config.yaml
d_shared_expert: 64
normalize_top_k: false
n_groups: 4
groups_per_token: 3
Below are experts of layer 8 (counted from 0) of a mixture-of-experts language model. Rows are named router (the router's row for the expert), gate (a neuron's input weights, with its number), up (a neuron's input weights, with its number) and show model dimensions 0-159. Each number is 200 + 20 x the weight over its row's rms, rounded and kept within 0 to 999.
After each expert's rows: "mostly gets" lists some tokens that are sent to it at least half of the time. This comes from a sample of Wikipedia text that the model never trained on.

# expert 32
router,220,219,200,183,219,186,232,181,226,186,189,204,191,213,242,179,228,192,227,183,202,220,221,209,207,220,180,193,210,208,210,238,200,208,203,200,177,201,179,200,188,180,170,217,192,169,171,210,196,187,205,200,201,202,147,217,172,209,196,219,243,187,221,200,212,196,187,232,243,217,219,203,176,224,209,200,160,211,239,187,167,192,200,171,157,181,240,202,236,186,218,209,168,167,225,212,178,199,179,241,196,170,199,182,175,178,192,212,210,199,182,212,213,237,196,181,165,197,231,235,201,218,211,216,201,204,166,198,202,217,208,211,164,211,227,188,196,194,183,183,222,207,200,195,169,232,191,206,191,204,178,200,207,213,178,191,198,175,204,182
gate0,210,217,205,163,218,191,193,165,180,213,184,198,209,191,184,205,192,216,218,188,165,211,205,196,182,215,163,224,230,233,202,203,214,182,242,215,213,218,220,219,230,192,186,219,170,188,195,197,196,175,191,204,225,220,209,199,219,191,201,203,209,198,212,200,169,222,218,216,221,199,220,193,175,215,225,184,191,176,216,188,166,198,219,171,194,188,224,234,227,201,193,197,201,198,199,165,169,235,176,191,180,199,181,192,211,231,189,193,207,166,202,195,180,199,183,191,180,219,194,214,255,177,240,187,148,203,203,211,229,227,210,195,200,181,178,201,214,178,162,185,223,245,193,228,164,230,199,187,189,194,185,178,208,242,192,213,199,156,207,210
up0,201,221,180,201,200,179,237,206,203,202,203,172,198,219,207,181,181,218,226,219,196,214,165,199,167,213,194,222,175,211,185,184,176,184,181,183,177,189,195,189,211,203,197,201,165,173,196,214,186,225,213,206,191,189,213,215,202,171,212,220,213,224,234,222,175,208,217,198,170,182,240,211,197,221,167,203,180,202,197,176,202,165,170,191,147,225,222,231,220,188,209,183,216,178,211,179,176,204,182,199,195,209,192,161,204,206,251,208,164,192,210,214,221,154,203,204,204,220,201,217,220,202,185,192,203,209,219,225,220,209,248,209,210,194,179,194,250,191,195,211,245,223,195,194,168,177,235,226,191,199,198,236,204,179,167,215,202,212,215,187
gate1,193,215,196,185,183,200,183,196,233,204,200,199,197,190,228,210,186,210,188,189,228,218,192,203,210,194,211,148,172,175,224,202,220,215,198,197,197,226,153,205,170,220,173,172,215,221,193,224,158,190,197,189,196,213,203,198,212,168,184,215,202,140,187,187,224,204,200,210,166,207,195,166,235,201,219,232,202,193,213,197,233,173,220,211,193,216,191,200,209,165,181,208,194,205,185,226,169,236,208,187,194,206,216,185,196,218,186,205,181,188,175,204,158,197,204,203,201,182,234,198,203,163,256,229,189,179,218,208,223,227,202,196,245,215,217,172,253,189,203,176,180,217,195,196,202,194,194,176,230,210,178,178,226,198,190,180,197,203,202,195
up1,188,186,190,218,183,172,200,210,222,151,211,213,192,204,223,191,226,201,221,189,213,207,194,216,196,209,190,226,188,189,220,207,181,239,227,214,254,189,197,176,195,221,184,209,240,158,178,203,216,226,213,225,197,201,228,215,220,208,213,203,145,201,200,216,182,204,187,192,213,180,201,191,184,212,192,206,211,199,218,216,222,191,179,209,205,184,216,205,214,209,212,220,183,177,186,184,175,184,190,221,186,157,204,238,192,222,178,196,179,194,194,193,192,208,185,172,175,206,185,217,187,202,184,208,170,231,174,180,200,225,174,215,165,210,164,210,219,214,212,234,216,254,213,195,236,221,154,186,240,157,201,218,201,209,191,193,197,225,179,203
gate2,198,172,181,185,236,227,216,158,196,235,219,188,189,223,193,198,170,198,196,216,212,198,196,210,199,208,194,160,181,223,226,178,158,223,193,196,198,242,207,214,172,194,204,188,171,202,187,215,196,208,235,194,205,169,150,185,217,192,229,203,214,195,184,241,172,221,175,192,216,175,174,207,203,217,192,191,178,206,197,198,176,202,176,204,211,174,240,198,193,203,187,220,216,241,187,194,187,214,205,196,204,184,213,181,198,200,154,229,208,201,195,199,230,215,188,195,186,172,194,171,256,229,248,207,234,175,211,188,211,192,215,208,180,182,191,186,188,219,235,246,222,226,196,184,186,208,201,185,188,185,190,204,216,211,198,187,197,183,198,178
up2,199,181,191,210,206,185,201,226,182,176,182,179,181,220,180,231,200,191,273,202,178,205,218,200,170,222,243,179,239,192,194,184,202,185,215,163,186,209,196,192,189,214,206,194,195,216,211,186,165,195,208,210,198,210,226,200,169,214,209,199,195,213,160,220,200,188,198,201,219,221,187,192,164,218,201,208,216,205,222,188,205,240,206,208,157,241,186,210,204,197,223,202,176,228,186,177,159,196,206,177,181,204,203,187,223,185,198,203,216,240,205,231,191,220,201,221,225,224,208,203,221,203,192,198,173,235,157,212,226,194,198,182,171,201,203,213,192,178,207,177,202,196,200,188,214,173,209,149,197,163,231,188,164,213,216,182,181,218,196,171
mostly gets: " of P", ": C", "- C", "- N", "- M", ": N"

# expert 54
router,243,194,215,182,235,205,190,190,216,203,222,224,175,223,211,197,214,207,203,193,207,217,184,210,246,197,189,230,214,200,164,215,160,208,235,204,192,188,202,183,165,210,184,200,203,198,195,228,226,191,204,205,155,221,164,196,183,205,198,208,224,181,236,191,237,194,197,187,191,160,220,210,182,215,187,182,181,203,205,196,196,183,181,162,166,146,206,177,217,152,210,214,191,199,204,207,180,209,185,224,215,169,175,191,188,215,191,195,215,218,201,174,228,209,202,197,195,240,214,211,204,206,169,202,238,201,164,203,197,195,233,209,199,227,204,146,200,217,201,167,247,214,216,187,199,221,194,203,202,189,171,196,219,197,197,185,199,183,211,228
gate0,199,216,172,204,207,246,205,226,200,213,209,224,198,214,225,171,185,207,167,185,191,163,210,191,190,198,190,227,226,201,198,252,193,196,215,213,219,213,194,226,241,195,189,187,204,199,217,173,197,205,170,200,220,214,204,189,198,193,205,194,215,192,171,174,171,192,185,225,209,200,192,165,185,228,187,178,236,176,202,240,162,187,208,159,207,175,175,178,183,166,173,178,217,221,193,224,231,230,205,202,197,191,177,217,187,208,190,226,195,177,190,204,191,182,217,205,160,184,219,198,214,197,251,205,195,227,188,213,210,188,229,237,223,150,183,192,203,195,175,212,228,187,199,195,182,215,174,173,210,231,205,183,206,193,184,193,192,200,238,198
up0,242,203,200,234,200,187,223,225,169,181,212,215,231,227,194,192,164,213,226,192,178,215,230,174,205,169,170,189,169,198,222,204,214,198,199,211,213,170,202,162,182,193,207,212,204,203,231,209,213,205,211,178,214,192,219,222,190,224,233,228,226,194,200,204,198,238,195,185,201,212,237,187,183,207,171,214,191,186,193,197,199,159,195,235,168,187,195,204,246,212,217,180,211,189,223,183,184,202,177,188,194,175,199,181,211,226,221,187,196,192,194,203,196,159,224,216,194,224,199,181,188,181,174,202,224,199,180,191,208,187,228,189,201,204,224,216,196,203,178,228,206,201,200,185,180,139,231,231,213,198,158,215,187,165,201,195,196,206,184,249
gate1,229,234,193,201,174,243,190,188,198,197,184,214,206,213,209,202,174,196,174,244,195,211,186,201,207,196,174,166,166,191,185,202,197,232,166,206,192,239,150,215,182,187,162,215,226,213,174,218,213,191,186,210,215,214,205,213,203,167,197,211,208,156,164,206,184,211,183,162,160,227,207,164,193,200,219,266,185,191,195,204,218,163,195,191,189,199,223,204,181,198,172,183,193,217,212,202,177,204,233,184,202,231,206,184,193,197,217,218,202,200,177,181,176,218,200,212,214,199,175,182,190,222,210,232,212,195,179,224,207,244,219,230,241,205,229,223,212,212,208,196,207,188,180,214,207,204,197,224,196,210,208,177,186,187,217,192,187,187,188,195
up1,174,184,192,186,179,156,225,206,222,201,180,207,190,210,183,202,219,187,203,168,188,219,210,188,200,192,205,215,193,197,222,214,201,220,216,207,241,205,206,231,192,182,196,178,196,176,175,219,227,215,242,226,202,193,220,190,227,182,178,246,179,204,226,207,208,245,194,213,194,196,228,211,201,216,178,222,194,199,249,202,194,205,188,205,213,197,229,212,214,225,239,197,167,194,203,189,196,166,185,227,232,157,174,208,195,199,174,179,165,185,180,187,203,214,235,178,160,199,181,214,161,210,161,229,209,206,210,199,209,206,164,191,187,210,161,210,181,200,201,237,218,211,225,181,186,206,153,182,183,188,204,211,208,215,210,200,176,204,189,184
gate2,205,203,198,166,226,220,224,171,191,209,192,200,212,199,219,209,174,201,185,208,214,171,195,199,235,190,155,170,202,223,228,186,164,228,204,230,207,214,224,230,203,200,178,226,183,182,173,164,193,217,178,172,213,174,184,190,215,212,227,164,185,190,170,237,193,217,209,164,159,183,205,238,175,210,215,181,203,180,180,187,202,211,196,180,208,184,230,184,230,204,191,199,229,231,220,203,219,210,195,217,236,192,168,213,227,196,199,193,205,190,187,201,219,202,198,205,184,166,206,183,210,240,169,204,248,214,236,231,171,224,193,219,215,181,214,207,185,197,172,225,212,214,201,222,184,215,189,181,182,183,183,182,213,196,184,215,188,209,206,222
up2,195,180,194,202,191,178,238,227,210,172,212,169,210,234,203,207,188,175,225,188,213,202,228,201,181,209,215,184,237,187,191,214,186,194,200,213,173,191,186,175,158,251,200,198,200,214,209,199,180,197,218,224,201,210,213,194,196,190,207,208,195,208,179,250,218,212,226,190,199,208,201,207,180,184,212,177,212,210,220,202,197,195,223,208,186,221,223,208,224,220,176,191,198,208,190,158,176,211,189,213,176,200,168,210,236,220,168,209,202,223,193,204,233,200,192,218,197,179,206,175,240,196,170,201,181,210,178,186,243,173,187,209,207,256,189,198,232,165,227,162,239,187,227,195,219,178,210,170,211,190,188,181,179,187,224,168,170,210,176,182
mostly gets: ", and", " which", ", which", " that the", ", but", " when"

# expert 36
router,209,231,202,196,193,190,180,181,217,180,215,217,188,222,205,182,204,206,234,190,204,207,195,181,215,220,173,212,222,224,186,223,187,209,196,190,179,205,191,180,193,190,180,255,186,206,165,212,209,184,196,224,198,228,168,220,169,219,184,249,220,185,224,179,217,186,176,208,225,211,221,232,205,215,193,198,157,216,237,196,185,185,165,185,159,197,219,219,213,190,211,184,180,180,236,201,175,206,174,253,222,154,175,176,192,179,183,221,208,207,197,199,202,223,189,183,167,214,232,219,201,215,177,223,212,211,175,200,196,202,207,190,172,206,245,156,216,210,173,195,222,204,202,186,188,233,200,199,201,190,202,194,203,219,177,200,194,172,214,206
gate0,182,217,239,219,197,208,174,165,193,215,206,205,215,236,203,174,147,214,181,213,193,183,211,170,184,223,189,192,220,237,192,225,205,176,190,203,230,206,181,238,234,190,205,235,182,187,172,180,176,194,194,197,200,229,195,214,212,192,191,217,234,164,186,223,165,207,201,178,215,196,195,198,208,199,203,181,239,176,187,187,201,163,205,174,193,172,206,216,211,210,190,182,204,235,214,212,243,191,205,167,202,212,171,185,226,224,207,217,206,151,213,219,211,213,183,198,175,202,204,200,240,190,219,205,193,169,183,198,230,213,211,204,207,156,203,204,225,203,162,223,245,216,196,191,195,207,179,196,204,181,182,182,192,236,207,209,210,184,212,201
up0,248,191,177,214,211,197,256,191,190,185,185,179,207,244,225,179,175,185,206,201,189,226,220,202,185,194,190,216,168,221,215,203,174,201,184,172,191,180,174,164,211,170,196,204,188,151,214,213,217,229,215,182,208,190,217,207,199,183,225,209,219,231,217,225,148,201,221,183,184,220,232,189,192,208,183,183,169,203,195,193,188,200,197,251,173,193,221,244,215,200,202,186,208,189,174,184,184,210,220,177,185,171,185,179,173,175,218,185,198,209,208,174,234,199,197,172,219,207,219,195,228,189,185,185,197,197,209,207,235,207,221,218,208,202,183,203,205,194,196,232,238,231,220,195,185,189,208,238,214,195,201,216,187,161,212,204,186,204,214,188
gate1,205,231,214,221,178,194,168,156,214,182,200,199,202,240,203,198,185,207,166,213,226,224,190,201,207,180,235,164,192,191,183,223,183,199,188,204,183,215,186,220,196,187,205,205,235,210,194,218,194,203,183,182,214,226,206,206,175,204,182,206,236,175,178,167,213,210,180,193,170,180,221,188,205,214,235,237,226,205,232,229,182,166,176,220,194,233,204,186,207,195,167,192,171,191,224,199,195,192,210,181,199,234,210,179,192,200,193,168,183,174,158,199,169,236,164,215,182,201,200,207,232,184,209,217,210,168,202,208,210,234,185,202,243,222,225,195,232,191,205,193,177,199,189,211,174,223,196,227,197,227,182,197,207,209,175,225,171,196,232,203
up1,236,193,178,174,209,147,223,203,261,199,220,192,225,201,187,148,233,199,179,208,176,219,211,193,203,180,170,189,187,192,207,202,197,220,217,213,223,208,215,191,183,198,212,210,195,183,209,252,199,207,226,195,219,191,174,192,211,182,210,203,193,208,235,233,195,200,180,218,209,190,200,183,217,194,180,205,220,185,217,190,216,177,162,210,187,183,218,220,220,208,195,211,169,203,191,192,211,165,182,196,198,146,192,216,191,174,145,211,221,205,173,156,175,238,188,165,227,193,206,209,188,214,182,175,217,207,213,198,198,214,170,202,209,187,175,181,187,193,199,223,234,194,190,212,231,241,177,199,193,212,213,221,208,206,198,188,212,214,204,208
gate2,214,174,242,180,208,209,176,168,181,211,223,192,222,220,187,210,190,187,227,201,181,232,222,190,205,234,205,209,211,224,204,188,157,199,196,220,183,228,227,235,193,174,216,202,171,188,209,187,178,222,211,199,207,196,185,181,227,193,227,187,188,238,171,194,180,231,174,163,199,178,194,193,204,198,192,182,186,213,197,175,165,232,183,230,167,200,227,214,187,186,181,197,198,227,219,233,198,193,249,180,204,181,210,175,216,167,206,190,217,221,211,203,188,199,194,218,166,209,184,175,243,207,226,212,242,197,203,220,214,197,182,187,195,193,213,188,223,163,225,201,211,198,181,195,183,214,184,183,181,222,187,214,203,196,192,205,138,213,213,204
up2,220,197,182,194,201,194,201,213,194,169,181,175,207,221,181,212,193,208,235,192,159,222,209,196,191,228,220,178,223,176,195,210,185,150,179,194,191,213,214,208,194,182,212,194,196,211,206,215,192,171,240,194,200,206,181,186,151,226,159,197,215,229,170,214,198,197,185,209,190,210,205,204,207,200,198,192,224,228,224,166,204,240,231,212,141,212,193,226,208,182,193,188,203,209,201,169,188,210,196,190,219,219,201,181,217,152,187,185,208,205,210,215,212,236,242,222,205,204,218,200,201,170,185,232,202,185,176,186,224,198,211,187,203,216,213,224,223,197,224,168,177,171,219,198,191,200,185,153,220,164,242,207,187,169,217,175,185,200,206,187
mostly gets: " of K", " of L", " in T", " of B", " of S", " in K"

# expert 65
router,228,224,197,217,223,209,188,186,204,209,215,237,183,204,216,192,224,207,211,178,209,212,211,199,250,193,202,187,206,212,181,220,211,191,241,187,203,190,195,181,195,202,181,194,157,215,164,219,197,181,202,208,164,199,158,215,188,197,189,231,218,186,222,215,212,199,192,204,197,200,206,214,219,207,201,197,180,209,239,173,186,186,184,157,154,197,197,179,222,171,218,194,167,186,220,203,201,218,198,234,224,186,171,191,193,202,165,194,213,214,196,198,193,213,203,164,153,227,220,254,167,195,178,232,233,193,173,195,210,187,228,208,181,219,205,184,184,198,202,168,236,211,174,195,211,237,197,233,189,210,177,184,205,208,195,206,202,156,199,221
gate0,197,190,230,182,216,225,166,173,180,218,206,204,236,204,206,198,155,182,200,178,193,177,218,163,193,191,166,186,213,214,187,209,197,193,226,223,223,201,235,179,242,201,202,226,190,165,222,154,200,194,177,173,188,204,176,208,238,211,209,207,214,184,208,204,168,203,184,219,175,191,200,198,183,228,215,179,197,179,199,170,187,185,207,224,166,203,201,210,230,209,219,201,204,226,192,181,229,227,199,188,196,180,201,203,230,213,200,203,235,184,178,233,201,190,209,213,186,201,206,229,213,209,224,189,159,200,195,195,241,221,209,190,215,182,225,203,203,204,162,171,235,198,187,235,174,219,187,213,206,226,182,208,238,186,206,210,203,216,164,239
up0,211,204,214,221,200,187,220,190,202,222,219,186,217,194,228,195,156,207,220,189,167,201,175,200,195,227,200,210,198,219,240,188,168,195,181,195,225,175,221,183,224,175,226,203,207,184,234,181,200,197,192,202,201,204,225,196,232,198,215,207,224,203,192,196,167,201,192,190,185,178,224,157,182,219,164,193,178,199,211,188,197,165,177,180,168,165,223,243,201,195,220,210,207,181,218,183,201,208,224,222,198,174,148,179,192,178,194,200,166,209,221,208,251,156,173,224,204,217,190,226,229,200,168,200,222,216,217,212,224,187,211,215,183,173,215,218,206,195,188,205,217,184,186,217,198,184,196,233,203,185,195,236,182,181,185,239,190,226,190,225
gate1,248,203,175,202,174,200,192,174,205,228,190,224,198,210,216,190,175,198,148,212,201,231,211,178,183,203,166,169,183,170,220,234,224,187,172,177,204,230,194,206,183,199,191,198,192,203,153,213,161,211,186,187,174,214,195,194,212,206,158,161,198,146,211,179,201,200,227,165,204,182,207,202,202,202,245,187,188,199,209,193,190,186,223,205,186,208,205,210,219,176,199,189,179,229,188,204,246,214,206,212,203,219,213,229,182,200,194,189,212,194,162,194,194,223,193,203,223,179,196,199,225,185,201,225,202,185,218,235,170,202,230,227,201,201,245,205,225,211,187,223,243,212,186,223,215,226,224,196,212,191,183,194,220,187,198,211,202,183,215,213
up1,178,230,207,171,215,158,235,223,223,183,179,182,180,193,220,207,201,232,203,188,212,236,199,208,224,213,189,188,176,182,260,195,188,219,192,216,224,194,185,205,192,178,193,185,182,195,203,232,210,215,230,200,184,219,209,181,189,178,176,214,177,171,217,184,217,238,234,198,179,208,216,180,208,202,221,220,169,203,205,184,220,194,167,179,201,189,238,180,198,196,187,245,172,211,230,205,175,204,202,223,168,160,184,201,190,208,211,192,195,203,164,204,181,239,219,218,198,206,166,197,199,222,202,185,195,195,210,213,191,230,163,205,208,196,188,193,214,228,218,193,168,210,242,210,224,196,190,222,195,178,196,227,224,192,204,236,188,205,222,166
gate2,194,168,204,166,222,223,199,158,234,223,195,212,184,191,202,209,190,211,194,175,219,177,229,210,189,218,178,178,194,245,211,201,176,238,216,228,209,209,234,207,202,192,196,224,185,217,179,196,180,230,226,219,210,182,174,195,217,182,241,205,198,220,170,185,207,187,211,185,214,185,214,192,212,204,207,206,186,170,202,193,204,220,207,193,218,190,236,194,198,190,177,187,202,207,218,197,177,199,186,238,216,194,178,197,234,192,175,191,209,185,162,210,218,191,172,218,190,190,193,198,256,222,182,236,230,159,196,193,239,224,155,194,206,194,201,196,190,213,205,258,185,193,197,220,194,216,167,176,173,178,181,190,228,205,172,196,177,202,188,196
up2,195,156,204,202,213,167,242,225,167,186,177,145,209,238,188,236,220,194,229,184,185,189,218,199,193,203,218,173,211,204,194,219,213,176,200,173,192,212,177,229,190,205,181,162,181,211,245,206,180,181,209,198,178,225,219,185,190,241,204,202,215,203,148,225,194,202,213,207,219,201,184,216,191,186,185,186,205,220,216,217,216,222,199,222,177,220,207,186,212,208,197,202,210,217,197,151,203,218,210,209,192,211,197,164,192,192,167,204,184,211,203,231,172,194,221,228,181,212,193,214,215,204,183,221,193,243,199,218,230,200,179,203,167,230,197,189,218,177,184,163,216,208,179,189,239,214,214,173,202,166,212,215,193,195,198,171,183,209,180,205
mostly gets: "),", "s,", ", which", "er,", "\",", ", but"

# expert 42
router,229,188,171,194,212,182,201,177,228,187,216,202,174,216,209,189,221,196,223,170,217,221,192,204,223,232,178,204,219,205,185,224,186,216,216,221,184,174,166,187,176,183,182,217,201,190,175,207,209,178,193,215,194,234,175,221,173,214,193,228,223,179,227,196,228,193,180,193,238,201,218,216,186,225,172,216,167,191,220,176,184,166,200,183,180,179,219,206,230,182,213,199,165,168,214,218,169,211,176,224,231,177,191,173,177,210,188,215,222,208,177,174,210,233,192,185,181,227,222,225,193,216,169,204,212,218,172,183,212,195,227,228,180,228,226,167,177,209,182,192,208,221,195,182,190,222,183,217,224,210,176,207,226,228,177,180,195,175,222,209
gate0,202,232,230,199,223,177,179,191,182,212,188,198,251,225,190,171,178,197,192,204,227,170,202,175,206,225,197,217,208,212,204,214,196,187,222,218,232,210,199,209,226,161,182,207,180,177,214,231,176,170,213,204,188,219,196,217,226,170,173,207,214,191,207,209,185,200,206,177,190,222,194,181,172,203,214,170,210,182,218,194,160,203,212,163,209,186,184,202,234,201,194,205,179,221,213,212,217,206,202,176,179,218,189,152,186,217,197,229,181,162,190,230,184,207,210,217,191,173,205,197,206,182,225,206,196,179,203,177,209,211,218,221,218,154,188,173,211,197,151,212,217,232,219,243,154,200,189,199,194,215,171,192,225,235,192,221,203,178,219,201
up0,202,206,181,215,198,179,234,209,206,203,193,188,190,220,236,175,166,221,195,220,169,222,177,199,211,230,193,211,173,214,188,210,185,191,210,188,203,170,200,132,200,193,205,192,196,180,234,234,206,218,193,179,194,224,231,201,212,183,221,219,222,250,218,212,161,206,224,187,163,188,241,184,189,229,174,217,181,187,210,195,210,188,184,225,181,197,180,221,206,209,202,188,196,173,201,206,181,210,203,191,184,191,194,163,188,200,219,191,174,171,231,178,238,174,190,178,220,213,216,213,227,186,162,190,220,199,218,243,208,177,207,222,204,214,184,213,225,187,217,205,234,200,198,188,175,170,209,239,199,191,213,230,191,190,172,213,187,213,212,191
gate1,216,200,186,216,180,195,181,162,215,186,211,194,207,217,212,194,179,197,190,182,205,238,205,212,194,192,204,162,185,167,208,240,206,201,168,189,195,218,182,188,190,194,194,167,218,210,205,204,171,196,193,173,198,236,214,213,188,198,212,191,178,175,201,200,208,210,164,220,175,201,183,153,206,183,242,242,178,187,197,208,212,180,196,216,197,216,165,177,198,188,161,221,196,186,215,224,194,206,241,196,204,218,211,164,187,215,203,196,152,214,194,199,190,234,154,187,221,191,171,231,212,177,209,208,182,208,183,226,207,246,239,200,228,211,211,168,187,223,224,188,197,200,206,213,173,211,202,201,231,229,201,188,228,206,180,227,231,217,232,208
up1,153,184,204,177,237,181,223,252,201,170,201,210,187,207,209,189,200,213,209,234,190,238,207,175,224,194,165,225,189,175,223,200,165,231,214,190,225,212,209,189,212,197,177,200,211,201,201,201,203,186,233,203,199,193,174,212,233,183,194,241,184,208,182,202,222,204,190,212,205,175,199,206,209,217,180,204,213,175,202,192,198,209,204,198,206,156,254,222,226,204,206,202,183,215,217,202,191,182,167,191,191,148,201,211,220,180,191,187,154,164,188,189,206,228,207,188,209,199,194,211,165,217,208,197,196,226,216,191,236,215,153,195,201,196,180,182,198,227,192,235,227,213,184,194,220,208,168,190,161,172,209,219,204,192,214,199,209,222,171,186
gate2,222,208,200,198,193,198,193,168,189,226,196,198,182,219,187,205,196,214,191,179,185,211,238,213,181,201,205,156,164,224,201,214,165,210,214,238,185,226,207,253,215,186,196,203,176,153,198,210,182,216,195,213,208,192,187,178,234,209,238,218,216,212,199,217,192,170,204,175,207,183,184,211,202,225,190,187,179,174,186,197,188,206,194,190,200,184,241,212,194,171,175,210,240,229,182,235,191,195,166,206,189,173,214,218,194,182,175,217,228,178,184,218,194,207,182,187,180,177,188,186,203,205,227,257,241,200,231,218,191,217,205,219,179,175,201,201,201,213,228,243,201,206,187,206,188,226,163,187,195,215,185,214,219,192,166,178,196,174,185,217
up2,197,163,199,194,212,180,192,238,191,228,205,172,191,215,211,213,201,200,215,174,190,188,214,185,192,216,268,195,238,209,203,211,209,202,185,172,189,222,209,194,173,175,222,209,181,261,201,206,171,174,199,218,167,214,190,201,185,230,178,196,190,217,148,222,227,178,212,219,207,186,204,193,211,227,194,219,198,242,206,207,217,226,205,193,168,229,176,178,189,184,211,183,183,218,212,192,191,198,220,202,205,194,190,204,225,170,190,166,225,211,212,226,212,192,185,193,229,208,215,202,175,165,185,205,165,204,152,198,217,203,187,185,193,217,190,205,223,170,234,178,197,199,188,184,219,183,208,170,221,156,216,214,185,174,211,186,176,194,207,188
mostly gets: " It is", "--", " Act", " Greg", " Sim", " compos"

# expert 28
router,220,198,184,192,185,208,214,180,217,214,210,208,167,219,199,191,231,212,228,189,214,230,226,195,218,228,182,203,220,204,210,220,192,199,225,206,176,204,174,170,178,174,195,208,225,171,183,207,228,175,193,197,188,234,162,237,185,212,196,230,234,185,222,208,241,188,183,218,224,195,213,203,146,219,182,183,184,188,216,181,169,174,205,194,172,173,229,197,232,187,214,207,169,178,218,220,189,196,171,230,227,171,190,179,187,195,178,207,217,195,162,178,216,241,181,178,186,215,232,225,196,206,204,214,201,211,168,161,190,190,208,209,187,205,230,169,189,196,174,172,222,213,190,184,213,206,190,204,198,217,179,215,223,220,184,201,196,174,226,194
gate0,215,223,206,221,209,193,221,190,198,228,202,210,198,194,219,196,187,216,184,209,190,170,192,202,168,230,182,173,236,230,189,221,238,190,206,205,219,231,200,210,216,189,210,197,172,179,227,206,185,180,167,189,184,254,196,193,217,192,179,213,236,177,193,195,182,218,193,183,200,196,220,202,192,207,209,180,215,184,194,205,167,157,197,207,215,186,191,173,199,223,204,214,168,241,230,192,227,207,196,210,209,166,189,221,203,221,191,232,186,154,218,200,187,197,172,213,191,190,195,179,228,201,215,197,182,204,208,221,217,219,200,202,202,146,180,201,221,189,163,200,243,233,200,213,169,219,187,195,188,206,156,169,210,228,195,198,197,152,222,226
up0,236,220,212,198,206,180,248,193,187,217,191,180,220,203,235,193,173,174,209,208,187,203,185,200,231,209,181,242,194,219,214,214,177,207,199,187,224,170,214,161,205,201,187,233,207,176,197,210,191,226,203,193,185,204,205,186,212,188,211,221,219,253,195,221,160,221,201,194,183,195,245,213,203,209,197,217,173,197,201,177,198,182,178,201,202,172,193,241,209,195,195,189,204,182,225,158,167,183,230,198,171,174,174,150,176,176,224,181,183,205,222,197,216,184,198,183,200,240,195,199,211,197,196,202,203,202,209,216,200,208,229,190,212,221,170,187,202,176,191,195,258,214,223,203,185,162,209,231,206,193,177,235,189,165,203,218,192,198,198,203
gate1,209,215,183,185,202,246,199,153,197,210,192,239,200,207,187,184,176,197,202,213,243,220,219,205,156,188,213,183,191,223,214,234,217,220,168,188,181,241,168,203,176,183,215,186,209,216,194,181,182,194,173,191,239,231,182,217,204,165,199,194,198,134,210,204,216,177,220,172,175,215,224,157,196,195,219,216,222,167,239,232,183,189,195,194,193,209,193,153,210,197,198,204,221,225,224,217,204,214,195,197,213,205,207,187,213,217,222,199,200,190,168,203,182,200,200,218,192,166,200,192,200,191,232,202,194,175,197,205,201,218,183,220,211,180,228,172,212,212,208,192,214,219,175,200,200,219,182,195,181,218,176,187,205,201,235,205,206,177,243,207
up1,171,203,168,205,212,168,205,233,208,191,214,186,219,182,199,191,220,206,196,182,194,203,202,157,244,194,189,208,177,174,190,211,178,214,219,180,233,166,205,196,213,212,165,197,206,167,183,247,214,219,231,225,190,166,182,211,199,195,214,213,173,187,215,215,210,221,170,207,190,186,199,181,197,172,161,219,195,217,202,210,227,198,157,212,225,163,214,209,192,213,207,222,162,174,223,180,205,181,185,234,226,162,206,225,186,201,209,204,203,217,182,216,208,234,216,168,209,204,186,173,187,228,216,206,208,220,220,202,204,235,188,210,194,213,175,208,184,186,200,248,214,204,203,200,234,190,163,196,200,161,172,213,211,208,166,213,217,209,204,209
gate2,207,193,229,168,189,209,210,204,159,241,208,187,200,192,186,196,205,189,202,186,198,190,212,202,209,238,162,189,188,226,220,195,179,227,187,242,183,235,212,233,187,198,190,204,184,193,186,188,229,223,226,218,226,185,171,186,250,199,225,191,206,207,181,222,199,235,173,206,201,193,185,195,190,237,195,177,178,182,185,196,184,203,187,204,205,178,247,202,219,188,187,226,234,221,206,212,233,182,208,190,206,186,195,178,189,175,149,213,203,188,207,207,165,230,194,193,193,196,189,178,219,181,220,251,231,220,208,192,207,187,188,185,170,169,217,189,213,169,222,222,217,213,182,227,173,200,164,175,195,169,191,203,216,226,194,184,189,201,186,204
up2,204,167,206,238,186,152,196,240,203,180,191,165,165,236,179,203,220,178,231,168,205,185,202,213,178,200,217,195,224,176,180,201,178,180,184,170,177,186,159,176,215,208,185,198,192,216,224,197,160,187,192,220,193,227,178,202,181,209,195,210,207,226,173,225,217,201,209,217,248,202,186,192,181,222,214,214,214,209,198,186,212,230,222,232,186,219,160,219,209,186,200,192,194,212,227,197,179,194,217,197,222,222,207,189,217,173,196,177,225,226,192,230,196,238,206,212,233,218,215,220,197,195,189,190,177,229,150,209,214,184,223,197,172,204,178,206,216,195,216,193,209,190,203,205,178,164,180,195,217,190,238,208,176,209,222,192,214,188,174,210
mostly gets: " able to", " used to", "==T", " M", " c", " T"